config.toml
d_expert = 192
moe_layers = [1, 3, 5, 7, 9, 11, 13, 15, 17, 19]
n_groups = 4
groups_per_token = 1
init_std_router = 0.0351
lr_router = 0.000325
rope_theta = 2790.0
qk_norm = false
attn_scale = 0.102
parallel_block = false
init_std_o = 0.0
lr_head = 0.00578
decay_shape = "linear"
Below are experts of layer 13 (counted from 0) of a mixture-of-experts language model. Rows are named router (the router's row for the expert), up (a neuron's input weights, with its number) and show model dimensions 192-239. Each number is 128 + 32 x the weight over its row's rms, rounded and kept within 0 to 255. Numbers have three digits each.
After each expert's rows: "comes after" lists some tokens at least twice as common just before its tokens as in all text. This comes from a sample of Wikipedia text that the model never trained on. Tokens count by the router's weight.

# expert 2
router:140137165097129155056147061097094132167166144111121159119142115083124153084095094130177104181146118181183124166106140093152100156128067125175164
up0:190074065066131141103090128141078162144111152120068164113132153054138096139111042104169152136124150124100086121119135120142115085173106147138146
up1:122121082132100194115146096146126112158142137171047097086067105160134147138103092124116175107135080125162150192109104087155115180167096133144116
up2:147141114174041117081169156180105178155131168088115230177124104151139115070108130126124133084096158149117147114086139131127106143127062156118122
up3:147167109076095141064117092116188134159120156145092186173084088101143144132099088146143132140147112106164077074118109127160176138112070110174156
up4:121114136121170173093085100139135119163089178104087143155161107120174141143070100151140147123133136105138160126117142126168132195151116105136101
up5:098198130078110156094158127144129115068124176109121138143099124113072089102120109096129139121163116122090199105126142076136112141164135144163112
up6:153113114171063184071141084139119142105126142084084068134122141114088149158089150122155099138135129108117073106138110104141133093161073133217136
up7:138138146116095073092143158131149110153130163103165154139151144101123130133077132104219093090149127101145086060127097119108173122172099114068107
up8:156127129088114129170139129101191104125117154086131197124102173048132136132093182116170168092165113121163096137120143144097137142128102106129152
up9:112159166084137138098106101114097166161107128083125145149129142147120140122157155147185127139141137074119160113138100068145199129128093158156158
up10:097153144110074066105161027103119122086107179051163137158163194111143111141091085154166106107148126152144148071158103142132131159142087156105135
up11:151157182106150091090158136066134118094132137096127127115179060074173136156148129100162083052124214102138145120217101127118131138097073158129176
up12:125157119083142114139123076111122117181156099141090122115134173121090104137113130144136118113133137156116084140060110092140135198122117123125135
up13:134110101185098162070097083129118133101092146120124191129142127126136154164104138079164096107068145110131124125120124115102148139146060121208160
up14:091147167081138143117142088118093123112122165140204083148121124086136124134085111154077126153107140083132077078164104103117153124138119119142118
up15:139097137187091124131135080146178169141125126092110197154145147157163086088166138126121136078173131118110129159118116078103182081147136157095143
up16:069136091110121127107114071111108139196082170136105142143173096131120135176180097098199105157147207114135093104093134112144128125139146134114108
up17:146102132116097186128125085051111108173123190128113146153141143120113142136078086108165127177136140046144177154177152145134162159147153097142103
up18:148166134102148120106122104121161144181141178102113131161170100081105174141163141128171142083085162104136086079159123171092134182106102132115145
up19:144112139144116120106096130144117139093129153138096108139131115129115146135098112131177105100172128156160126085091155095132157167179082123134170
up20:065182123131150139105123040129111086173155096080137127123103186109127137137061139131158152092178136154130115106155146102147124180187153087119134
up21:146142176144085163116043088116097172165098119106157193182179196143134135120113090128107129162070166116103120104141176182065139173159126133108082
up22:158165138108121063122168029111109120149093140103131146096085126160112108127125111122222119113172104112155062140082101094175143115215159142080110
up23:155137143135118169110088095163110062136131150129049151196076173141132115144069099156098138113117162169135152065129100158092103162079133110158163
up24:159131126105108104084155078152116133168135156067100086142130145100120133167140115125128098086112120164171076120104073060167142079142091155173105
up25:200092099151152167174132097103146149199116122126100106114083077089096122153114136142144120067145158152132101091092147116078075146131122098139181
up26:136158128108084122112128154112142134127125156133124160117165120109088121140085120049139129116097179086174103125138156138104117155192109131166121
up27:113067097156129172123138070135169156151117162148089116093146125189156164117141096158129109144133131150149111091112101178130154115168093146157117
up28:143142109101126095148102122105122117144094137112113127161140066139196145126132112053194097121131135163134154084136134150155163113187140120125098
up29:115097133122115166156111105066202140142137189087109131143135095108165106146048084135158091072118126139100140093148181179146088125181128077135130
up30:118084107055116143052133126153141161179145085145126107136182114178076135115148155166173126108134153153175145168105116094170200129161106130112100
up31:120100101068099074136112146115157100163149138193101113121070127087102143102131083133160104105143173114167147178107137095121132164147074112174159
up32:121129134176095143142100085121159128125131159124093120181066093135185146160133075106121132090126105160124061106115139130134147081090095038097165
up33:137105148087118168127131104098128117141174114126114105078107095090124130103117110096168139149094148083190119133110175123136164182141105111123101
up34:086147123109139154107138088162142134067115098131048139111111099144081103125137077149095121133136138076158106126154108150153166157145146133175125
up35:112191175100129154099113161092111177163054183098150136150103121174182124091103082098110131089175129064132134133105084150116154119147114113150121
comes after: "2", "1", "9", " be", " was", " \""

# expert 14
router:138129135117155157148076119087123152177051138185157183117104160128149172110130126144130164178110127127200134158174128064113078132107135156125131
up0:121125152160095102130086132103105102185134135201193162144143098104162133076124134091105128109092133144105123138175152106229146183171165166168109
up1:127145104121127081081152091075126157130139130141092198174099151116089177171089114120144169121082165133140117140156093152124185160177125103169041
up2:126070155139155113055102127154094210117179122086118115116078170137124180104103108155141137115171159138090102074130139104136171088132083114124107
up3:084139146144085118112151038149092122149107120103096173185110161129141127124169066130158114130132175094136089103183158062125141072151113178145119
up4:143105217116094118067043136107133134096113138110113137150115121129172087094130150143098150143122120040174152152141098109207096083149119116096198
up5:135096120165118106163153092127163197092118144115131096116133080119094097076107035147073119126097109153157116144145144100095163112106163131132083
up6:136123150107172117152088188157166165162142154164156182118144136164103153116137167119158138119137140104132118154147114139175162114084127123122174
up7:133133070093120149158099060132111138182059182128144134132148131138143168120084115110127190070087112173147131141153167118123102152159152099054099
up8:128110159079172115165115103114127112150089141149084165163064111122111156117132105107146165149138141103124138125129144140148122129103139125168098
up9:122133188154140130147166103071166196159135090113154117148071101079084217162155107154160099154131195134209126112209172068118123085155165168137165
up10:126107164111078159157095087109152121119099197164130128098173140066145198200129089124154149107102155065181137092184147135147137163101104079130077
up11:111134157138174123086041146127118222125128112140153184206130134166082174159112134138140158133141125128117164144135120115109150057131107149104136
up12:154134116116155132132136128134160138096095118162156144125062139116122141130175100163145148100125069119148101112125102136094139120138076104131141
up13:158151118156072155122118101112139126165085185203146169135095086155191070135158142099130156116078113088185072125132117113165108114133141116136152
up14:157135140066132191107107090122093094144084111177093153154080093146140139098052107087145100113106157127131139129203158102125067080185073073121104
up15:144117100099130072116083096192146148125099161072118116142174157119120154149082130102131111107147157100099151127183098134118122145134084152088085
up16:127135073129055179103116128121098166168143133147113117095079114143093207133137079112191111136107192115137085122138136039104180134084119080172139
up17:134103172148133123134132103152134132134103162165150136128102175078201150148110104141141137099097170136169058156135169115113200178110135117127118
up18:131137148182120098144164128079101139166129122152159134123100092084089147155155134106118099149068179164179105069182058069110082119139060115179140
up19:109082112117102188124130084057154123168167150151098155126118121110138124117128122099128189154110157078152128184115191084177162162129127128171094
up20:120159147148129118111112113104148120158111119155154188117167153107117182148098077099124076104147146137156149136185096097150161099094163087116179
up21:145145170119207076167149088145173181118136153148168155160110114138133150096135111079163113104147175073113092122162041071115143072113141127105116
up22:111160094138140102189161094101122177145080178125102145134169178125159177185165083093171146116093137109161108095120102138148097114113149146062121
up23:098091131122163194132119120111117174129142121077098082138112098088163185184119085192093163162162177124106157115147136078125151103131136162132176
up24:127151131149150170116112101162125189154036142106135106114186132113101174160052092123106166123110148133081194090123164132126150137138106080139100
up25:128112060104106134114081095112126085107111128162134172166181131099092150119129090138151157141091090124123089116182114157195087117194092102148121
up26:118203145153141101159142140118131145124150133085108148121092180110127157178138147137137121076118135140154048176120118109119117110136109144145153
up27:041119197103135207086098142082089175154166116167135148120151128076120187121101082155159124129130201099112101120172143078113128144177087116099101
up28:080092145080160140103125127114145117117203147166199111106125145119159125125168104111127120093117108155144107135134146118186127168099133067136126
up29:117104082198123155085120133160170169130069114130110210218135143162170134110108117110091129131109122120125100115120142152142136098178049157163078
up30:111161115076139116072121149140101174152154188058071138099134110107111175202108122136127170148097139136182088139143066126144160195112144085139100
up31:082105083178100106118135110114164123152102159142142156135139091189150131136139049110130098130115138119180161076186165107093146154134109089102132
up32:174134117157084113145104067104144091072145183150177106151123160118143130136143134135169168136125143158125128088085095108152130165166135135110114
up33:117156175104146111183190133130183145069105164114119107149121119053078132142117074090108160126079121077160123132120080128157065145101099160152129
up34:142129173121169166145061152140133163095114170188094154126133106138131213125121100097100091102139144124136165143160167174133116144118102113126082
up35:124108145033133147104102121114085228112097120152155128109093156066058178169155089042114152136055139158159179116158163094122176155147136110089158
comes after: "1", "3", "0", " B", "6", "5"

# expert 12
router:126073155106177108080115129149118118144141133075120173092156097168145127129092150171098138077095154091118116137128146133150159147137075179127085
up0:114137140119131164159093068111185128061131147149139110152169092138098175132181116126134135082112120115135162043147136116179167155159091095129173
up1:121093108122160177200094103105129143139158124109067092141126127131125108114114093132129087075115154134129148114138165122128129067140126111105171
up2:139155178134094149136127160107154153205096126172160158144090122133169138121152139125172126088126111086168068093142099086113160161130121104146087
up3:143108134093104070105058172131124097136140152108122175180157143157177163106112142115158114066100136109101104141148145143073145101139083166063126
up4:145060103165107187084119084163101193140116172105160131148110164128107151140086089162146147105155104119105124165186148151104169148058141116165120
up5:146140123208133124148086113122115178158174107139155126139108170090135135080129128184109135128132137100183168169139133119150130121119129093134092
up6:119154146136083169110121149106193161160028109152087181138080122109063128112143152113153172121111143127121112082105094138125136095186129148115161
up7:116094132194162151139077137113084135073168143175135113127055082141095149145076128124117120150185179081111139090131151130133160135165154166182145
up8:111100118076105196130111125093083160130147182163101093178205090133148170141094121120108117081073176096155093118121119152107113117155133112108131
up9:106139104132110114136104134147127137100146132108053142120196029160119178171119129075152110101128114094122091152141091169124161123167103141181116
up10:112136117138153193132091140145118135168151177130133101121087117083107161169099104101112188117117119146158096113125115159177129046135124077133131
up11:134105160162143188138104090133169088151083174105132130047102112147115209098036119144168159135126132100112102155119135129152128102138051148125163
up12:132174113075095162144084163131118135169103150137120191159145166176082142116084156152114141095127097154148125095162108126118093152107112126111143
up13:139152103163112163114128127124077187159132177127121161109141139192214126169085117187151131049142133139130138173106089157071165095147077172174127
up14:158130088080135101000162099140127136162102140107115213141128176135173122073065107137168170125097124151118106158132132114110111115176097126109108
up15:148111106094092181143122129110098137125144129126075098089106132121082109141027130075131124101112111113127110114114153135108088149122106123142087
up16:138122094107101164117113118131083142175112183129116146176135162153107114047117138168132140126092153125128117102136183180100126124157178169149092
up17:110160093136113155172119121103185177105130110134076059133121123082142128108079095154153100117153124077140147099164154142121132109187147160169147
up18:139151135162108147111082111109086103134147126174126061121123072109122120104115107151112136060109124160148109190155167112114100112139185075142122
up19:161102104119156164156102128107143143150074149156155140176079129145122093197058095157168094102154104152138187067153163132133063117101081047106140
up20:089086168128128156154136126148151132123127125105108151142160175109114141110073124091124107088054151165121100114114131140122075092177132128105138
up21:126113195106098140109140119172149122072110186177109193108129098096142129149129076115111085120091100070175120060117098088119125150130067105143170
up22:114152130144160169072109141105133147149106160115110114123158144128194161073072118128117166141080205119114157126169088130130184117156174153094122
up23:099144154088091142140129119120112148143149148137140105134168086129161159106135117075145157150162132089134133098153140150171124184128083173125163
up24:135080128086118165107111124133094180071158132165192112192091165109126137063079140174144138158162120122144116167119096101163159099111114112157078
up25:151103171138162147082112116130141126172138141152125096174155075162180115074199081139148137157053159126166100083202158159146146091181124154096122
up26:132080165096119172169100133146238169242119192193151152141096134118131133107100106092111079113182069150152131137110118115102140125098136124162090
up27:138137130127113128113126118171099078165072134091073147200161136172132125139131086143132164146107104103138139102137187130181151103119049063086101
up28:117163194098175170097131097112124130095143144129124109193138081110115105113115128120142143120088118108120121079119155134123084089130122101171154
up29:125167111122119151061116071158141093128143151085130145112136139147102172074061138109166154116134139136132111087122118133134143069160055129183078
up30:124078130038141101129135164141151155197216108088166143158131161190139127068123123148153122048160068174156161068128137131127152148168078149085172
up31:104109092100150101101118123142115052123129104114113185124113136165083154134103110108195161101148120136126122121153178122189178129092081126101100
up32:128115066137047116114160114133153160128139152121100145138107188085087192102122114112136138109174157107143111064158119126161150048111076137212060
up33:129141151152157116082124122106095126138151134093183140152146131141113126172114114116161094121153122117085181107123132134130143136130075158064123
up34:163132209157107163076159127160138144100143095154128147142076071125129096105101098162170084097119182071131162113119088136197161085157056105100154
up35:116180096129112132143136130148081178201130110092128218129137133144140095085131143139145128165158159071150082042124117092115176143127112098105111
comes after: " ", ",", "1", "|", " (", " in"

# expert 8
router:147086183096170078108136123106134212153102156102130157162094086076139155150128113093166136146087209100169137146128143107171162105099088151138132
up0:138126139118173136095160167122103059110082159151086160139081090166132174147089113109169186120127168087125114114126079115087099118154088135105142
up1:175054175042202065126114104214143112140157146125099108147092104119152161180090089118165092152176104088125108172117108109176156083152096145152101
up2:143067239197177133139126074087156176111104086114109109089172159054173121177158068164076116108082163111119147150117118146105152067154113161189108
up3:126113136153156155154123088147120106225160131120171172124083123152181098127092153118117094135141172086124115132138118125122086127090145174122177
up4:111120137163151083177140098063150164189119129127158085084142202172133121135121142149140174108168148149146181107156132118102187092198129179114110
up5:110119173123126129103117111091169149133071140164110134173142124149111132139080070079122149123115181132130155134134134140136103125128105152174127
up6:123140148148150139098093184087160084131147134165202145150110097135199148181113093080139152129173118115102098104109145144121142172119091141183174
up7:104098145136119165107115113114122129127040136068132158187145110111060132079141145070151130122101153121164017144072122139180156117125107136136096
up8:114126118153166114194169113107176178131121105108095132139115104157122115156162078108150120100157079179146137132101109089108070105129081174148139
up9:113155146109112133108106091090112157185110131122026168105135175160167151092056171104127094083118115077144152118163126139135102172103061138178123
up10:136149129110101112124173104086109099125095123097111191147192111132150093134162105056133149131092139117128151195112166152118161090158073150102168
up11:146117122145139140101149133075098186120104138098099139111121191133179149117056057121153132100102136124094153149105141132156134170103202117101094
up12:118116151110131105149124110072219152139091102047151116115128118160183132125142125070146109145082124153140195109098124122122128071101130203116094
up13:115137102051108137123130135162179143174099162124131108118136075150137128090134177099158168081161195136141152124113155119142124097133130168157132
up14:126104139121108108149119047137105121156144128143127115121142140127115094191074103101090114154007149144176137148141151183081163090101091157197132
up15:111145166110132112078155096079150173120102169115150182120166118113119094119133066125128111109095151094106089171117137106135104073164080109158143
up16:158156068112114135137154137122228115115135139093078160103180061072122151145142095195134096074123174114149146101153155152136138065148053091101181
up17:136185123119071141073141063149111124150073145104131132139135094112176117123104107040153158128131178191137125105115156088121054163177160151116167
up18:030115111157186132074122120106165154115121079134137163139166111097181131118133088115154108143149128181124180135132115109132116120068129174131164
up19:127156186069151210116149070072134122197152138094138125136137127072170129201102133104117122123143123132157177122123132119152130100114164117168128
up20:118155145129103096117174128099107129168131166143126148159129130057103126136151073110123216127090170136112122107137059107121094113121127212104154
up21:124147096142171143098179133099146196167183168080123126147139090072154127145105109123119136100153136178170121128128144122139116123128105102129079
up22:098138036141113134096071050141151144091146144142111061177085101148079125091201119091115119141110117166172131145089197160197121122149129122083083
up23:121123123054136128056148106152193162133079169154126140136046141152126169136127097158148155117072122127196108135173169149151111091143139122157181
up24:131142174157118173151084106122133162140083143166082200096081129128185171079115124149107106086132197090170159124157136084201207103102157139086159
up25:150096188189120123137137178153222116116083095159093144113157032096198130139128108079145133142152156070174097122145098133148181113057154109182142
up26:147156116136083147056156112167155146158119255197194189154150124132095065153149108077131099122108061069174080160122094155206140084158087112168111
up27:124120095174207149171145153142142154118161112103156107096108141136113121115101106137139085104129123102157148081160157149183125104146109173132198
up28:149152174140050112098085147162155130107086104147108120119137091151171137181128117108165105123144131147119144144137135143099116103107094091105140
up29:102128100166066158176154125139126143122050114105149154147158146147155137117138148067119100148121144099167167110168102150104098124123099143168128
up30:119103133137111163178136041072155150161108184186158131130123116033165141125166113089113149147151157090151042154139123113128107081128109148135198
up31:122179141085167163151128145120146122066003128072154156100122108143159149160119110176107182121104180073175099083140156130186168075131138129096167
up32:159150163140120178110169091123146129167097177159131115130106132044153142121110128112112102143093167116125119161107127126132108106116068181182176
up33:107098149048103127080164154077105126153015114123128130149120110126104159155176113139138164114115089140197062099167127129172181154152126091068129
up34:143101087123173123081113142131097169156085148107088191129132210108148144158113094147149135135113192094103149079181104094096119124072082110120177
up35:118115163208098136086109076141088149125118125161119184130112153133154123190119083121088108130176107138114153052104145164086118077123122141138101
comes after: "0", "9", "5", "6", "4", " part"

# expert 1
router:077111175152127112097081166112092133144080132132157105118102100082119131132164099139119217128074171095086096135109096098194153089107150137117072
up0:100123142075135107132156126089170108160095106109122181209136148127151133155143107048147154086130143081125105104117112135158187147150147112119123
up1:083117154162130153149118143162155164148126107152127086125107126095121161147122133129190164082150111134130165094177150129114171110163131090133136
up2:187120108107074124183136179091163133140077157151193162097117143121094140171147116147150164126143138151151129081137141100108199102151162139097067
up3:086154147069127129131112138092130172103079177120138118198093118142090172149129104157146181135115131099153077116110090123103089145085132090126175
up4:156076165127137126093153114070094162166121141146101136053112146136149180153092123116165182058159172083154107116100123067110163089144132144099140
up5:129128102092134129162102139076066156082084211104145161185117154123153127092151120111133103106103197170129142123080103113132110110154106149097180
up6:082159147182100140101117085079103173168166117146114124194061173145150160088094124140145133125070120109145169131102116093156115145170127133133151
up7:103101126140083099125033126139119180161139155138153150152113151138155133146123077078117104138093145079090134118130117115124122183120165112092126
up8:068094153168175137131155142109174102120085179106147208151143075126110161085089029105146116137138122122117115103147159084137140092185149130069113
up9:106156128176175143181098126109135102143074113154128076085131104126152073184086125128108104062145180119096094098167150154163130101122117159123141
up10:128150193140163080110112067118105129123117145118097091139118132110097202112129132125164135136159125093166120119098088127140147128173125137125170
up11:124117105124109136094149068164137176116158194158117123133096127121132108165121132106111130137078126131155134150110123090108114145092137108173138
up12:092162136158116140135111101121146118163092113144160161105079109114162114106130102099172150068142162105145125113103149116114123138116086158123176
up13:125136177086189126142154134100165170114112134148119127136131075083095175199109107095117114119163141132084088090124112125151146139089128160136149
up14:117086107104100148111144130120129153131102129161150151174202100165108108141127097114128172108155089114159111065097123142130119164106145078092174
up15:133142121212122087175137091096148110142144192129022156106084099096187195202130083145121106147104173126112169084148123108182146136118114124161171
up16:118070133131123177138129136139145106114070149200142164104107126095085133122115118083149106131133172148121124145162126164097166129126134097154149
up17:098144091121183110115114139102145175165112179103084123135150119129114142200163104155144129178160153094097078188153147102098150073152094154137138
up18:181168135166099145061086090161141214124099164111150132136146073149102091161097137090128157124160125100126148079086143137110110099105078099160122
up19:114133108142137169148078101040117138101118139084117112137132112045145149157105108125102141134152124092117118124150147144104119116125177138103163
up20:128147082143165153183102115112178117130080158144173175171129117144150125142134147094186119093115162133123083099142178132093146155100108106148128
up21:127084091085136117193111111075142107152118072138160181152110135089074070129105147172175109104148114136139164069114166118108098175136103155152174
up22:123152098097136161109064113160122133156170130156103133145092137168180143125066140162129119096129120153130152147153095148102128107167130105136151
up23:142200103083135105125100097083097100126116129155107168091117101143139117102085131121139140127164147127142122123106116084140125114165108103174126
up24:080107114094119109172094188083112198199086117116126196118126138155117137161120082130157147088114148164170088113142120142141113135126146073087179
up25:110139147136060052088173140132143138072128180150089146138135087088115112143124136060106127156141147051189133116132116057125126090142078130161165
up26:167176213166096128195069153119100162118065113111184082143109113124094128174105129141099088186137166159162122099159096131110084122190099127120141
up27:100070128168136129128103133150146196200140111121138151143072169122129126121094111149125159144077157167146112142159110147133135134211155107097079
up28:096114184122124098159132140108125131132122196128053121129140146184090064150184087120107137161138138040102170126132088099153103164108056175116205
up29:170087124086204141160125130122196111082165155119095178083131115098160113203077094123162082129151145110126185124163134140164188107171119121105156
up30:090077136122057154107123108142098121137140134163099151144139109117117149161133108132144144139117114132102108122145168121112161113140084060152138
up31:094098112137224160117119124151113165106149141105076111185171045133129171169107101114136109088116167130084207102122103157138152113150125176133078
up32:158147142178106089112122094102074145178110138185115139159121128165105125130052130177140097093098140120157138121109068118113130113147157106133110
up33:107093150153136103136093096150151082087123150136120161121154160145139165171136092094122076085158083156110164117112115125122190068177127167084128
up34:112127109118135111169112091098114116158113079115083176173153167187115111096131131119095147070141167196114155131158114135140100128088091146152184
up35:070128155156152167149123183086094116207097155084177141144104177111135168138107103036122123151169178155139134124171134102099101148184132080115112
comes after: "\n", " |", "'", ")", "–", "h"

# expert 6
router:121110089156206156109112123086147070116144131165166170149154171145136167097100125127129148119159159165085123155175168161131160125124148188134084
up0:129134084039083192192130139084107156146123166107126098119110133103104137149099138079142201075063102193133193058127085152164101148157087194154094
up1:157125218150166133130133141096161130104140093151136102126156130076120160126097137104107144091091085125150185092089099133108093121161081101105122
up2:088070069155127118104118101057126184145045181133115133129117157113136147133083134103139126107075191088162102175151115102158152057171156156166188
up3:059104129148155114090110110103161153204097131094118155177133149123119143150085134101120092153111241145087130110133099129228123120136135139188075
up4:156101130157132173111119040151178109095137148123135114136143034094159099069131127053141162174124096140130169134129149078158161133120132110120148
up5:139107122101122144105060093137114137069089105106125097107119115160149154160162097171129187118123155142112132134137109102188145124167044112094114
up6:080109094121163188148125129136133125110120132092121249170169155131095123126112119116067164075113200115110108119144075075183167145120092134134128
up7:114126134115149127115097115140119134121148092159137119171074117180078122095118111102158113149068125200136181153101106100119152145126136132053054
up8:162138075087093150095125106105103155131123123105117173168146112099079096079079108135136140108134084125150122125123180111121121098142090112183142
up9:112077147150140112070072090120115101162088110129181113108118123124159166079134147162150201124149090106171119151131204104137126104134025152152168
up10:164118148104123174125111139101130102067120177129095196163121168085086158116117109166122123059145122116161081129140105126102120069138155137088115
up11:159102064086165170140132083111134114162100149150116166176085147117101132034161148093203169072095135127142100069189155152164123152078162107166105
up12:122135091140132185205083134138121153094117112086160086151159112159149130104092125139129159116163123111104132121177147127133132161201145149109102
up13:117125112077102167042079096128076160089087132106110159144087144165082128097051121099165144150095117144182163115124097108121142071164037159096124
up14:126131090058166078087148119125137213118170098109119151094107168060109118056149130078146150121100130098118123149108135130159161154204129119182124
up15:119187190118138118122131137142126124129083131109104096112120127139118141169155119128167139126090153097122176116137123083145186115120071089109134
up16:124103103174134218098134120106177108139153194169098151136114091137135155211153153137145113131160154114108123119152099112152141086109111118142113
up17:106096172161124160080135052059181123165089176171128124136133132128141103089101074153150157123111164089125133100117175122124133107138088093118129
up18:136093145199189100146144133093168119080078108138147121156101149122098143075089106122148099107164105094099140142159093125080118037140107110089127
up19:118138129092098136150152076096131132099111139153120106165118152084099145171143137098168162108104114093119115060135204128150128121182076123133158
up20:099145172090102118105052113148147121127146108120121116120145148072142105109086121106103106140097147134129171154136156141134128149156176140182147
up21:124089111131165150131089137034134145130094179095126183171166103157151121195157132096107134083100141121136114084117189133132140166120133160113102
up22:103203148118144102138129137162125153128133138087118131144161116159105112089096173069162145133138157208136166096107092097219133155109114144104099
up23:136135118127087072052112109134126112092110112160144076087156119055132170065115137100171118129129168145113185086123151103091153136205131064155164
up24:116077099067138139118022040098138157147164132090112106148142174117146160121106079117148140091062188094135215133136133100115142118104148191134158
up25:099118048102184189143071107037122123112099136090109137073159187160150130159114135129120134122165147151101120120168069134104107090076041150139109
up26:110138122124108149111097085141129090121094168127133138137160116141133103142095117100148165089121205174119142080200120103178128166141157078085120
up27:164162185128113161130124159132133133163147104114110211206123152143119155089112140114110155097113069133160131140156147138108078140181113084109123
up28:116120119157093098126108142134145135182113137083143107167073106112162139180069108159149169076145142114103110126146186135149111156132136086099095
up29:137084116150124125158114116131118163141127144147054154154138118127111159128099121157159114102089125086180106159173067108168130092113160118142102
up30:146156093153116125105086092144097142184113118075122150163169171109211088121088091123163148118140167152140118130147142140147129140145118148090134
up31:133082143136113200071144118105128145126092168084079135216060109104113193155101106123186154137098162161146102134184072119119119126131137115152122
up32:165120150190104099134116089103144090137153129104131186140154138165174079154085119111089156051158166111119124143131131132119186091180132115125128
up33:093145086044124125125090081107141114085087169127114122135049170145128138125133134119178155087145198123141127125239121162163115097131173114109157
up34:089128118165174091121058135161119154136145168145166198150133103140116113125104132148095138063150174072110164162104145196111117187100081181137132
up35:126135122134111091120102108141114124192163077110128136186184132128117110152098114104173089099114131157103167165163174114173100105169142082180083
comes after: "\n", " the", " a", ":", " and", " of"

# expert 9
router:114136134099151113167070140091165096149135085160104112128125076131120164124108099143111159159143102156145147120179155055153144130127160137158114
up0:070116191129184097112069071117096110129112115088139169145159134086108179154076120091201152080155149126077144126107120157139120174108132093101108
up1:151101073148115184121142110108121151180118075197158109078152101129168150141097101096184114150126116125137090066111152135141201152175152118119115
up2:182138123143095152124069105142119152103149156135136117215150106146097137127124100121077138097043116179191157142139115120209115143117112105115152
up3:141147134132073163059141140086110152101112076119075137131144159108095123113082105118105162125096175077129097181128131123167152132137154119128145
up4:165140095201066137146123103061152133067144080149109145122099122162151178134132141119119125102122097134172111066111150089190135142181164058121134
up5:100141167176082137120115159111148073179112123168144136128110133113109132162035068116128139148034091186147135087121188144198134119211105097145148
up6:159115114153046119140136101111132145154107134150149111118070156085133128123128133146153141141126110176161197126108137119184098184163159179123051
up7:141158127096130152170122141078189139183089130111110108175117163094130136121113146136137132116098138148141082139177144077138111118109142126109157
up8:065178159117078123160121105119124090137064150175100110101121140134125126165114096121097146133088098121200129163184160096145154166184115082174167
up9:132119102088138198144061149118165226133124136183135147129155116095145137138167097118123115080130165174141152132130171090071130090169137104096099
up10:110146146170092167107100104157121109117113093129081114172113139109106186119112129166103129142131138130151101111167144106164127103155143130131113
up11:109141097086081165050153086116136133190142119104106103132134099124099123127120184089084159097172153124150177173170177078143158190148140087149140
up12:124145127156095101125125146080167136156129121134103111156107195111134122170071110160132146057104159135155105150119203142132100107115102139131109
up13:114158080169115184139088148115132108098120081120112113147132130120114129096080072133131139113088096171132076122153115133188079086192106126104145
up14:130111134130146107092069052138111112127104112117167168072139115086231134118085028106189133139102122114110071165147156159165150119129121108085153
up15:119064152167109154111074069128126183086083132165079119121121143135094172160067074132083098085139144085152135116120112128108172154126121138164148
up16:115154163121158135155122192143116124097168119131087134110127088153103126144158123129116151129097157091109173150091099121149159134060148118160111
up17:126192147112155144093146164065113170132057105103153146115198161076158159087122141142172122107087144168100119135143112123126109069118089154127135
up18:103114111142124164149079078119149240144111191088086139169069121105131152175096107089135144146027148072160109134084049109142133156099123132169150
up19:065189165130135090176086122165155122176100156130117143160155121189112129107070137149166178099126200100117084092103121135152146142125121077116074
up20:134129193129143143115093164042169099173127132178105141141116115138121155084132128097073192136119130172078113107116111135161113175183089087116096
up21:121110092155085164110118097095131072122164144087093106199075176078056122102099175131155126070076118148137122174148160112122070104176093116118144
up22:133102087127110143126125133046207117158133140125108119187150146142106164154098058117125143146132128135122145132189146092149114128094179060123153
up23:121143120156075200186083125105110159100072132147101127060108127141106137118081144120097182091095124167135128150141150148142123146195110128109066
up24:158174142108120114107116134120191103103089152128076126141103102129112102112130127100133153160198132113109175097128084097130149097183086101184184
up25:127202161136114144134075165162157178145094171160173146158110066175115133141161113134110219138099119101138111108170089100106172095098155118090102
up26:089104088103121144175145137134118153126117198109057156199181139155131201136146111100127103082126124091180169113156154145127143138112125117103092
up27:063149119116130136076130130045129177183144109141065112158126158121088206104101069113132149154102150185153135154167163136122106137168136047135132
up28:092176148122094120115100110162171123148117153116140099118094105197163128117107144126145107149144133191114104124080080121125124195089138148109140
up29:105102172135134085099121126129135147196152136164126167166150135056120146118138117170175144109078135072118067087118101109134173119160129096211191
up30:120164172135073178117093117086158181084129127141104090144131102200134117107077140142136109043102167156117178070104101156120184094182127143108153
up31:139164163125120155146058150128117130154103148136188102124080141148222125136118093131133135122114126157165113116109159128134160098141124114101099
up32:107137131168139123114127083136173148079124125115115139088159160142174126096121082078101157114160124175136185150161137139125212108165094134168115
up33:062133146139091158152116120142099166101125168078094133144179104170143108174119108083115161115093147158134098109103097102107122154153138106173155
up34:144136088182087134136114153093139104112113155150097146106159135176133171136088125144177169171110154092176077141082186127116095111147162118137159
up35:126126156071166137131106161109118142147101133159112167202067141149162133119076061123085199139055112083135142113121071131215146104104161089140116
comes after: " ", " S", " K", " G", " N", " L"